Below are experts of layer 8 (counted from 0) of a mixture-of-experts language model. Rows are named router (the router's row for the expert), gate (a neuron's input weights, with its number), up (a neuron's input weights, with its number) and show model dimensions 128-191. Each number is 500 + 40 x the weight over its row's rms, rounded and kept within 0 to 999. Numbers have three digits each.
After each expert's rows: "mostly gets" lists some tokens that are sent to it at least half of the time; "gets" lists some tokens that make up at least twice as much of what it gets as of all text. This comes from a sample of Wikipedia text that the model never trained on. Tokens count by the router's weight.

# expert 4
router:539579484473501465476485383533558522496442509515595501492463493441453476539517546486498512450484560533493471505522496508445507532474507531456569514451533499498515499518476446561506517503455498
gate0:496495539487536546568470496503466525483509572598507500570462533522492421539428504471526517505468521476546525472466412480462525497525507519516482478472481529477480468510418550525464476477493537
up0:513498434540468502552489488428451459498474520513532463519451550580590434534599534444524545434520531442528541564523413515536443583574456443490536471430458551465529478539512503506528537519466502
gate1:437533430446498451532494470543427494491449488532521537586464518425463498486452569499468495481478532553514524484539483453521536510478545560403530526494504526510510504520537473504430439470450475
up1:454527569451546514504456521492501517514426485486503467443532514488465453530427545468493477412523488522514444546459549536480539446526495480449466497483550508487550490528516470474455431496511541
gate2:472482528488540532522454541510477529448479501490477568554455547490462482429555508455429495490576488420439445525480512524453514496485534468547521513583479501547508535475446449542538551481390439
up2:436484547529501491494535507507457561544474481448483519489541455467474448582516529551475448464460517416549489500447471450526477591507451462539502503428556512533417564519508520539483491479484466
gate3:523484547432524507492446416503512506498418466540448450545489565490423475452437494510537458546521448537517530453464520503513478482460504544424462473478442556477506522525557495463533512452465525
up3:483516560464535471468550542477561569463501429533508480514481438507503507528436521507521439526494484526555494468537527551513588546520519447481478538443521497460499525449522550497419457467527488
gate4:565455484544541526521572471490544499552504496486475511511418597508503518453468498569457516503517527510504530541492495485402443538504506501518486479485488447474457445560466425549496472528463476
up4:468507587512461542531425516532536528455464453569528469433514471499521450493507490512539540528512513587460538481505531457506602480556440543489477464489523482495478497457498476499474452499545525
mostly gets: " |", " December", " November", "°N", " October", " —;"
gets: " |", "|", ":", " the", ";", "-"

# expert 3
router:527497530489552495495504476480460530518458489525554479392518547456463510520462433551437521465581508527558525498517546454468576525500495495495480513554495511498430450422598531568466515519489535
gate0:562563539489467522456478453468501517498536494436619578491524540520514535527504516541484436396573455513524560518519448510534479525523487510502555540510455521548481507503475452455473497508523533
up0:516570521478476437451525495449522479570464511501467530500551448483505434493511435475399510499482502455532469529494423488445468547494503466529506498573447547562466465492484484443540508479450503
gate1:538433397447462518438501497509491472480542438490507547445470543525506472537457510436478552503518510504582550434453529432550503380463512499486559517456457541592407512485528503469507543509474481
up1:472543460517499496551495428478535533549547565414473448552522454491470530497529577532508527522455483483489513483536505530534476456498525500558526473454473493464447504570504460479510550528508516
gate2:501519517535519536529526504592482465518492479584481463499504451487465525503574503534512489421509493528456484463432565512512419474484504504509539566453559477567531449477493438523537490546535466
up2:520460531435476417535425445499548530438484480487444506476549510500510489488507432517525538512504492545558451507444491492516558467475493466543489476521449490529540523526516480455507515472467446
gate3:472486479475472507441520493435543493465472480497522506509424417541490495471496430478471548476565489490457499427417486480471461461491502572504427463507408548503510448513445508440482506542602546
up3:459499516513470512462414563489411482528547525491507531543506512466539496492481486590446561524523455458524534538494516503447545441519461518475571514466520445498477535431488459459479454457441539
gate4:468450523520465422482539453497535536470458515550479455511453453447550521425437492467398531467534542524522523527413505478536492497587476481532523455495512461557427567470489496462516510545501556
up4:466536503531474408510519455497520519482479514531432519459501478461512594481498506484492578481461488525509496467470481487508496569557501530576483540506536486486507518503551604481501577495459543
mostly gets: " year", " day", " However", " York", " London", " years"
gets: ",", "s", " years", " time", " States", " year"

# expert 12
router:501479465483474549556554531566530539507494549421473557484576498465482519464511538456512431514513480532533567474509543545479517489531462572484526572479473489524502487461521407472508571553577576
gate0:536508475464501451508559481507454527483490550566564452527518584471482540474527510505483571552489441513555560536528481495534546465486402449433514568609500529548506505513498508461439436482518519
up0:464478510521534535478561540540534522507464446474489527534538513536506519521580550497556470571516502475555426501474450465509479516441527523399529462494482557558547527449485493484471547507467399
gate1:464495537550537494526556490487584477508515517511492499550549488481504486523464469446554481515529466574442490469447442521530477510514505418477510514490569484520465516458485486584466576517560461
up1:467472542530545487469480523466538514465496520443511420476483521495483515457524422492488545450458486527477505478493503494497472539461468426462536492540540478450422512604481499438511531505560493
gate2:542512441597470539518528536535470497517560530494493495408487411560498452527514520573453467447520448421494517471521531443550473485506557487466530508535538518485452523508530471528443488467454490
up2:495471469501555414455509497451572531443513478530524484455479522466465433456458528494471441474471537485510528474559529511546500516420509572564515501461511487478508559472530506497531479500486467
gate3:453366487473553544486467453488470484481504485435467488429574514501503500524510533444467541463457521466497544475564494503500542523493413515481472492486472521510482578479493492470506445521474523
up3:478452488502520511449472498476443485538455500425505494536553415540427467491542530518526547578496504548540461464445447476525564641554494535453520539532508518517548551483462491497545520556450460
gate4:500503471532476534486520527504499525484553465528447554527547554461482428542477511531487488525564432577586558557470473571423555505554549459457539519462547455488531511488518478507488493443570556
up4:545482564448401411550497500475547491521515488541479494584490510518501491487545474494489516555564493397556407554500501447537558470514528486482567520507477520504565418545490561494515486519506417
mostly gets: " two", " one", " un", " three", " four", " all"
gets: "1", "2", "3", "4", "5", "0"

# expert 7
router:489465520375421499533498499537444454401498499505476514497488555547533465454548448459418497494446521502519478437474449456516515451501502437461415481532540490473498484539551513546533462472467463
gate0:465470496551488453509546525467428489543475479528564519463533437576442479454496500504444522425587462467481543471496523523533531533489434502558486514590484523514434523522486509512607509459517546
up0:469566458492439504470569452434481543608484473504472469466535435571474542500476486509544483503489498481487519529532482521516479475532501449460491473541519531506501549452540545472514502487496455
gate1:538516394513507504471519480487477499528502498536612426549469532562422438499498447483428502562505466483491432474528474473465460507474465452480404513550508494469412519500477501522560463433510439
up1:443496507473464470485538470566473494518483418496535535482565555517547506521488525534535450484462556474525469460534498524514542421514505542532513525541401496547466404484532461468527581625434548
gate2:388447519440459559518514444584540533535582455481481440428516557470484493526472551476450538479530462504579537487481483560530535464524477562509527513467575495447521563441501484523572508524517461
up2:595424549453498525468552453522405495458505446523452514501520457516474450433538522471468537529486475537549489467541399492441477449497525501513506508520516511551512515438533466474558473509545517
gate3:530496525471452435509516497599479480511488534511458492467567452522435511545507549500553509471479483573445502530458485507514499560488529437479487519502510503435514456489544536447541528537467474
up3:477493571435476450390471501512469563505566443507517493533485479534483583483486525450532551505502547558588487433516485587463551554483533418533448507497482455474452548485515499519519525541493512
gate4:570536537537492495566524515483461482563541483539531504479460490475460466440511455433459435550511526491561446486499439508457517469469549434494473490506520491479487571544456486495574481466490503
up4:509516503517500541484514446534521517530471430560507590477526469533513503488538498489554502535419522483574531473508474462539559487486453453466458490542488525511464479491524575492495505419540527
mostly gets: "–", " ", " (", " −", " $", "("
gets: " ", " (", "20", "19", "–", " \""

# expert 10
router:458486439507494474469405566438487491462551518498463509535520503442524527473501495563462474461505495507457443419542423491510508467570526580579507508532492523500597493545460463498516479526527405
gate0:471388579473530550573464481465557500483506524499543556510508507492452552518457490507417498447397508559551506504483477561489502462504476518446491518531507537504495415467507511476496449446544522
up0:555502490538485533462480554538594442561535463468476417485485474555466521442539530536528504537516514534485506459529491540482473454519532517511507491414505480506447512483508481463552446528498526
gate1:549439499503517489487566458497519525520480467540439509536542476440542565531448441479487474468465462451587583544498496441463503504495464500543502478509439528509527567478449536464451477423442494
up1:529529521478483551474495489477479497520512503504470452545480541488481433473482500500393460472491463554482573448459510513488504508442528429586503497523464560480521489463490460440510511415492485
gate2:487480457475462598575493460462511550542473486539452533540516486495483473442508478403474421463450476557534504544449502432462522457536527480536534481586563512481483464531529501464561479477536494
up2:537482532461475574446429462510517515539599560542478469539556494465532479511490454519505528527518556507450574446517546472410652448488505496503482531498492471518540539380489503512484515539475582
gate3:607447459438531547537505531539475507521549556534465538505542467451411500492480472549512510440569495520447524513467513517449494478451481425518543492524536520493508438563437499495565550471576539
up3:500445442410466565564535511522461496514477544488517424482520521503493498468478471505447489577493565584533544535457445552480534540476505471557437522526529497490445549434497467496493524512529514
gate4:481468483519560451513472453494534524454579557474442561528507492524518474478486554508547471470438510540472490517541448438543513510543503509567481488533518464587524491464485467442574472531483510
up4:536536527505579430552435495496465555567510574523438536500504470498500416556476511491485543560555501487515458465428510473502492545477526476461529478587447563437516552507459470510517554549491495
mostly gets: " social", " and", " The", " computer", " industrial", " software"
gets: " and", ",", " the", ".", " in", " a"

# expert 15
router:503522493568497456492560513532513473433562590533493454480556520543517486481436459510575607562564542466528542514566527565458461472442494442513499430507539510501505460530485532484417518550543502
gate0:465553472517523540503470533432563506594469517499516519497446471494491499519464511593428560443505545516586476507515467502511469480518469508498461480487537564481447495515472570479521471496511429
up0:476530495502530501470556559512457490538503515497577469509519483405521504489495459499450536468461512548450484519478526509544494478453454510524489507557506539503556436482517535499501562544526482
gate1:442477478502440473507554509545465538518487501506508516517495520444508489518469540561504502562557529501517481472519527517468490470451503495508506496442503489477490511563496495478560495438550525
up1:598511496537588517485511424504522507605528555466535524491478462459491476518455532489486456529532526499548493488453556442464478580469486502503473455477462492560550521504538485470524537478486425
gate2:496528535520467487514565542543568536507479527501489481501508574425466516525489552467432472492460459553463485507490461426519525443477479467498523489490483503541517505507542548527537443489512492
up2:468457386536533493532435476570481479458481418548501467510490473498510588478491529478546460542429568473473545546437440521469483476530490496486409471470558486508527461500503493474484463527492428
gate3:510469527485509536538469490531456537479528478504517476525529483499536439494504501504581531492489478496432547562477586545478452433474494480512430463590466505530523511515535514502525451472539560
up3:478516483564510474481565510484590494457522586518457468548546512447573485508481528548490513551494492561531494597416497504493556495506428430509501568490434489504473515537534527501554457579515435
gate4:489531503449485530494479554492477554586430512466460485599575480491536507522538514578488431451461512562420496546563493487584491570512604502544533449556542549506493555512502423495485526536473532
up4:473472496478476561492512486478484450491494517544548421489512463473533519525537466552475550506570459514553497488508451541526444400451559576570562522479532518484445486501478432505472480525468415
mostly gets: " |\n", "\n", ".\n\n", ")\n", "==", ".\n"
gets: "\n", " |\n", ".\n\n", "\n\n", ")\n", "=="

# expert 2
router:472498509530513501469526557459523487560494494525508541454499508486494510549539543552554445567507445487475442546444493513612478489537527484506477474455445496526463563463554507456460509435529505
gate0:491635474557554508578555526548511563552503531523500532467566501479518555498532510500489491426540548486559495562426417480493468557473545454470505488496450517460484475580446547498421517505510484
up0:536485489448498473470490481424549455462538531495498510486551491467504508484451521466497482405524474505594406446437508448451512518483510525504491484512508505516490499530502486518441441410487457
gate1:484581429597519502522453500489483457490447436496528508495464495483508505521507513562507520523496456500561513395506506468555465565532539517497482586519489495479472498521536532489474503489568522
up1:484486554562485484559523563451461426477472547530458445495431486464548488487483470498518534431519460437499455559521482533483474475436522482504511517495551509540471447498497507510475464503474479
gate2:535552549553578489512497479517585512492518481464491518459483501516453530537474530518526510487482466486527497532510479472544525456439471476463507430492436420533481464465516531469553511465557514
up2:471553520541487524439523502499484387531477511453503494535495445437485502366441527544533544486545506478504518526546526513494456537577468503438474444466479538507456510518532582521485457487473466
gate3:442554510504565499489513431487495558536541516497566493499490497422510522485476485549484510469456452538515504523485510554487480516514475502545495474493463547582466524531484478417501505453436538
up3:515467434479520508499510455478498504446492541517531429447506519508519529428414467589525486485461468543579503491552451548542505489525479463600392481507543503518455570537428434442464563523476452
gate4:552543454493545554474524552458481531486522563505479533481512455488516521547514470522472464506517503421495558535432492494462472489471469544423474510495521576426490420507510563552490479520485526
up4:467460513503474541504463487547509491445486536477448454521532515503435551508488390495485455510433519500543458521416519516537500471507427563507479475533492471477520462528499567514511464443567512
mostly gets: " v", "%", "°W", " Votes", " Total", " ENG"
gets: "0", " |\n", ")", "1", "2", "%"

# expert 11
router:479433551495512496516497543470436494450512487491511440518532504512447499510513520504526464461508474467441554529412497495473494573463458504493475512431453508434500519475519610509505455529516487
gate0:585427519484475562530429482539493556461526536474459493518488511509530520516506467527478519524487516500511469475502504449512528521480477490481484460475504535465498510472547468520552433514474500
up0:521470470529477458517518504506539472504489504576449446516564502447514456540454487436478474556473443419459534554496550485459518428485528527594506476503508540478581503553440524389438456450511502
gate1:504497527521459457498538502490467531462529416502516462460521535567446459535447479446475464473573484536478481532444478600531497540540516479509501510426404513465497524506575477455483517480406353
up1:495517493515468523470463529538466544571498419457510501486575513495519489471566486502480498586544445504552515529510504476615533522463472565472524538479465520454515495455469472493518513470556522
gate2:467481506563444500534496608538453472585502465502512511541464491482419495494487451456576493498415475461469554513524545486441408457475484526473481516489467491478497423510486565493520435490514496
up2:457539449519454486482551518528477523458504507445472424468462555450454489557499552571490526501516449494488573424548547493482464488507488428480486471500494453490513503462487490504490507581537563
gate3:489517548435416517477481509474531516544563532582470476501498521553519564581536484533497492512576525474508518539507499441499493411501499459532537533494489472509466467564429533469519489498508453
up3:526524518513541570544453529492501471434489475474535463463497539479491474531498573533492510567589502535498535507508410560513485505459528472574544500542481477541478523568387422617511484475485506
gate4:605477484450485477515489476518504498557515561541545458474586477471445489508477478439509441461505486505486499448428498472530496481524510533525455505519564413462535488424536548435514504507536517
up4:485530486521437499448523473523470485414398470429492450531576485488504439475466416525517559547546548516522472496469479509497462549469546497459509547424543466575474465462455458513452492416456507
mostly gets: " album", " Best", " song", " Live", " Game", " movie"
gets: "-", "|", "\"", " The", " \"", " on"